{"num_hidden_layers": 12, "hidden_size": 384, "n_experts": 64, "experts_per_token": 8, "d_expert": 32, "d_shared_expert": 0, "hidden_act": "geglu", "moe_layers": [1, 2, 3, 4, 5, 6, 7, 8, 9, 10, 11], "router_score": "softmax", "normalize_top_k": true, "routed_scale": 1.0, "balance_loss": 0.0125, "balance_bias": false, "init_std_router": 0.0376, "lr_router": 0.00047, "vocab_size": 13769, "norm": "rmsnorm", "norm_eps": 1e-06, "tie_word_embeddings": false, "optimizer": "adamw", "learning_rate": 0.00143, "beta1": 0.9, "beta2": 0.98, "batch_tokens": [32768, 65536, 98304], "max_seq_len": 1024, "train_tokens": 318500000, "max_steps": 5237, "dataset": "wikipedia_en"}
Below are experts of layer 8 (counted from 0) of a mixture-of-experts language model. Rows are named router (the router's row for the expert), gate (a neuron's input weights, with its number), up (a neuron's input weights, with its number), down (a neuron's output weights, with its number) and show model dimensions 160-191. Each number is 128 + 32 x the weight over its row's rms, rounded and kept within 0 to 255.
After each expert's rows: "comes after" lists some tokens at least twice as common just before its tokens as in all text; "comes before" lists some tokens at least twice as common just after its tokens as in all text. This comes from a sample of Wikipedia text that the model never trained on. Tokens count by the router's weight.

# expert 51
router [151  76 128  92  80 184 121 104 124 128 130 139 129  97  51 128 156 134  86 135 124 133 187 160 179 108 161  84 127 182 153 113]
gate0 [157 142 111 118  94 137 123 114 145 128 170 120  80 133 110 124 154 126 146 101  67 143 113 109 115 170 127 143 111 120 154 115]
up0 [153  82 150 161  91 119 157 166 164  31 132 166  66 114  94 126 189 140 137  98 153 118 120 128 114 153  84 139  84 126  26 219]
down0 [140 184  93  95 143 141 104  96  88  30 134  86 146 106 120 150 130 118  77 126 151 115  67  90 164 141  94  60 117  87  99 164]
comes after: " ", "0", "9", "2", "–", "8"
comes before: "2", "1", "–", "3", "9", "4"

# expert 8
router [140 117 128 126 105  93 117 135 123 180 124 158 125  68  83 123 169 128  98 123 118 117 181 126 125 120 170 132 125 110  54 161]
gate0 [171 152 119 159 121 176 184 123  53 148 148 136 109 153 120 104 127 147 109 171 120 156 208  58 125 147 116 176 128 164 112 155]
up0 [153 107  91 127 131 154 191 142  17 156 182 149 145 142 129 137 146 127  99  87 110 174 185  94 156 119  51 142 170 148 131 144]
down0 [135 101 123 114 157  85 103 145 101 123 175  85 165 132 130 121  23  92  90  88 118 132 132 127 106 109 122  62 174 109 160 156]
comes after: " ", "1", "9", "2", "8", "3"
comes before: " |", "5", "4", "0", "6", "3"

# expert 46
router [144 134 102  66 102 114 180  63 173 186 139 135 155 126 182  80 150 122 171 178 112 186  93 160 141 119  88 152  89 161 159  83]
gate0 [108 165 170 166 101 167  33  27 131 140 170 107  75 118 135 135 154 169 112 103 106 158 143 165 119 170 111 161 153 139 137  56]
up0 [189 117 143 142 142 161  70 110  83  90 122 169 142  56 111 117 125 131 129 125 109 137 114 184  95 136  80 157 166  92 104 168]
down0 [149 135 142 132 134 125  78 140 108 112 106 130 127 143 125 116 121 117 149 116  95 105 183 239 151 165 150 136 168 174 116 107]
comes after: " |", "1", " (", ":", "|", ";"
comes before: "1", "4", "2", "3", "7", "5"

# expert 15
router [145 120 147 102 177  74  71 124 178 163 121 146 167 152 173 114 123 179  79 168  90 162 137  92 150 162 106  87  82 120  89 107]
gate0 [135 118 131 131 154 110 155 106 137  96 143 130 115 126 189 107 157  81 102 162 138 111  93 101  69 129 113 144 138  94 130 118]
up0 [147 180 196 126 138 119  89 112 121 154 121 118  69 128 206  76 178 101 123 164 133 118 133 130  98 114 115 153 163 114 165  81]
down0 [110 140 158 133 146 130 129 172 140 104 133 181 172 100 161 158 165 158  90 107 137 165 130  66 118 161 153 155  55 194  64 146]
comes after: " ", "1", " —;", " (", ":", "Personal"
comes before: "\n", " |", "9", "8", " |\n", ")\n"

# expert 18
router [135 136 174 149 133 144 124  85 150 106 129 123  68 100 154  87 106  94 194  84 142 125 130 165 161 165 149 107 152 149 127 187]
gate0 [233 131  78 153 137  83  82 142 176 116 138 120 122  97 119 116 107  96 110 140  80 147  83 127 157 165  83 181  88 124  97 120]
up0 [239 191  83 104 166 109 127 143 121 119 177 107 140  75 107  99 133 104  99 197 123 155 111 154 108  90  59 106 134 123  54 152]
down0 [152 150 113 127 116 160 103 175 147  58  93 126 123 125 114 120  65 131  97 111 124 135  99 145 124 152 192 174 119 199 109 124]
comes after: " ", " |", " (", " |\n", "–", ";"
comes before: "0", "3", "5", "4", "6", "}"

# expert 34
router [159 109 132 144 142 151  88 150 183 155 127 149 137 114 156 157 141 111  67 129 133 118 118  99 150 122 135 169 115 119  81 115]
gate0 [115 172 122  75  89 110 136 178  87 122 104 123  86  81 161 135 158 105  99 152 150 148 149 173 144 157  44 151 119 202 234  63]
up0 [121  90 142 177 176 126 114  67 156 133 144 117 157 183  88  94  96 144 136 106 114 116 110  95 110  98 208 106 136  63  26 207]
down0 [154 134 128 109 106 110  73 192 163 165 128 165 110  81 128  51 178  62 141 108 121 100 197 137 127 103  92 106  64 131 145 145]
comes after: " |\n", "\n", " ", ")\n", ")", ".\n"
comes before: " ", "9", " The", " \"", " A", " T"

# expert 61
router [136 103 126  94 117 133 147  90 106 111 152 113 132 143 102  83  60  98 168 100  49 132  95 102 156 158 144 125  89 114 109 145]
gate0 [107 162 149 104 189  62 151  94 215 123 150 149 115 145 188 119 133  91 142 126 126 106 105 153  84 107  35  54 154 161 163  91]
up0 [155 124 135  86 165 100 152 120 169  92 147 127 136 145 123 152  78 149 167  87 120 144  63 126 135 107 108  75 171 153 119  80]
down0 [ 71 130 110 140 178 138 126 105  63 158 203 108 117 112 169 166 177 163 147 169  61 119 149 129 118 136  89  63  96 177 167 122]
comes after: " of", " to", ".", " and", " with", " for"
comes before: " the", " a", " his", " an", " her", " their"

# expert 21
router [144 125 144 135  68 144 172  82 138 139 151 147  82 144 102 167 128 133 132 110 151 122 144 107 115  74 129 121 134  81 115 150]
gate0 [179 149 102  98 148 152 176 112 150 177  81 106 141 135 155 225 136  79  94 112 104 140 154 133  80 130 138 144  61 157 141 115]
up0 [176 176 159 100 157 117 117 143 140  96 161 110 173 196 129 158 137 164 118 190 176 149  99 149 147 142  91  77 168 190 144 134]
down0 [121 135 128 160  47 122 135 183  80  64 115 126 115 150 199  80 183 161 138 131 146 153 168 160 151 100  73 106  85 155 137 155]
comes after: " ", "1", "2", " $", "3", "5"
comes before: "1", "0", "2", "5", "3", "9"

# expert 32
router [112  99 132  59 130 136 155 112 185 146  54 127 113  74 103 171 111 180  84 133  62 141 104  96 140  73 139 150 142 118 139  79]
gate0 [115  42  89  88 159 129 148  83 158 108 143 160 121  97 107 105 130  85  71  97 103 162 160 103 137  38 119 128 155 132 161 166]
up0 [108 107  89 109 107 171 153  36 101 138 114 153 176 158  75 127 103 139  64  85  85 105 122 141 154  79 146  94 201  92 129 194]
down0 [171 120 177  51  76 162 162 114 106 147 204 184 127 127 174 123 138 140 109  99 151 184 132 130 115  68  61 153 176 140 125 135]
comes after: "9", "0", ",", "8", "7", " a"
comes before: "8", "9", " to", "7", "5", "6"

# expert 43
router [183 167 114 126  94 141 173 124 112  81 120  82 137 123 176 151 146 161 135 148 119 124 135 181 170  79 152 110 144 127 100 148]
gate0 [129 115 113  85 110  74 133 156 112 128 144 156 123 149 108 119 104 154 174 102 148 165  72 169  87  92  72 148 124 140 109 132]
up0 [133  91 131  76 166 103 152 107 137 140 149  59 127 139  75  94 132 119 144 157 137 154  98 108 136  97 100 127  92 167 132 148]
down0 [ 95 187 191 127 128 150 114 115  97 114  85 139 200 143 109 145 150  84 147 142  96 116 107  79 155 104  97 112 194 106 157 112]
comes after: "2", "0", "1", "9", "5", "3"
comes before: "1", "-", "2", "0", "|", "%"

# expert 49
router [ 99 163  84 115  88 100 123 105 171 128  81  70 160 109 162 135 152  98  92 163 124 150  69 179 119 134 117 105  88 119  84 118]
gate0 [123 137  85  90 150  68 112 144 155 119 130 112 103  55 156 130 138 123 153 197 173 140 131 159 188 152 140 185 128 205 126 150]
up0 [142 137 195 146 103  69 155 121 126 109 119 144  63 130 114 106 163 139 129  66 128 139 106 154 106 136  82 172 136 138 126 106]
down0 [141  79 192 181 185 131 130 149 145  85 162 176 118  95 145 118 134 102  90 112 135 116 110 170  97 185 108 145 187 117 116 142]
comes after: "0", "9", "1", "2", "8", "3"
comes before: "1", "6", "5", "2", "3", "4"

# expert 19
router [159 181 117 153  78 142  62  95 174 118 162  96 188 156 181 142 123 136  92 103 128  71 130 142 118 190 145 111 177 162 160 163]
gate0 [181 107 115 139 121 130  92 136 128  90  72  94  71 153 117 175 102 111  88 180 152  74 189 139 129  87 152 110 201 167 131 147]
up0 [190 149 100 138 132 133 133 145 141 107 131  83  89 180 118 147 140  98  86 151 135  95 181 100  68  99 130  92 187 177 181 134]
down0 [160 159 154 103 148  93  82  86 139 127 133  83 144 113 115 149  98 194 140 117 124 141 185 150  79 110  71 118 108 152 133 174]
comes after: "1", "2", " ", "3", "0", "4"
comes before: " ", ".", "′", "8", "5", " —"

# expert 29
router [144  97 128 201 142 124 135  50  87 108  94 128 179 143 113 103 121 163 144 105 118 145 112  99 175 143 124 115 151 105 149 178]
gate0 [139 133 192 158 174 115 132 117  43  92 126 182  87 133 116 108 138 139 154 132 255 159 134 127 176 165 129 137 164 150 152 137]
up0 [103 113  95 129 144 143  90 122 108 126 146  82 168 164 129 106 158 134  94 142  72  86  62 137 157 175 159  84 104 135 203 128]
down0 [206  84 149  78 138 168  52 140 190 116 142 143 195 113 104  23 105 158 159 125  69 113 139 170 103  82 147 112 195 128 177 110]
comes after: " ", "1", "–", "3", "4", " ("
comes before: " |", "0", " |\n", ".", "–", ")"

# expert 11
router [164 154 193 176  93 138  64 170  92 144 118  97 144 117 155 153 110  93  81 100 125 151 144 151 156 119  92 134 154 129 145  85]
gate0 [114 139 119 176 158  53  91 108  99 128 129 113 141 116 120 155 135 158 119 121 165 143  81  57 177 127 144  71 134 129 139 127]
up0 [133 132 117 173 143  67  91 128  98 128 118 113 169 101 132 153 139 160 122 117 148 138 106  58 170 143 128  86 121 140 138 122]
down0 [159  78  88 104 159 113 142 173 161 140 121 182  87  75 108 108 174 159 131  89 167 155 112  89 117 163 133 117 197 136  95  94]
comes after: " ", ".\n\n", "\n\n", "----\n\n", "==", " team"
comes before: "-", " the", "9", "|", "–", " his"

# expert 48
router [ 78 150 149 143  94 185  85 108 152 191  66  97 142 142 154 104 140 125 125  88  78 154 146 153 150 172 134 134 180 171 121 102]
gate0 [170 156 145 110 114 116 171 101 154  88 126 125 118 133  85 123 147 142 151 160 160  91 100 184 124 146 139 172 122 110 114 112]
up0 [189 206 185 142  96 140 151  44 125 164 121  94 148 137 111 162 137 137 138 113 148 137 136 134 119 148 117 175 122 127 113 125]
down0 [142  44 118 151 108 127 133 130 110 124 143  60 106 126 142 104 171 128 153 128 171  93  76 103 176 154 180 119 155 125  80 157]
comes after: "2", " ", "0", " was", " He", " is"
comes before: "0", "1", " /", "8", "4", " |\n"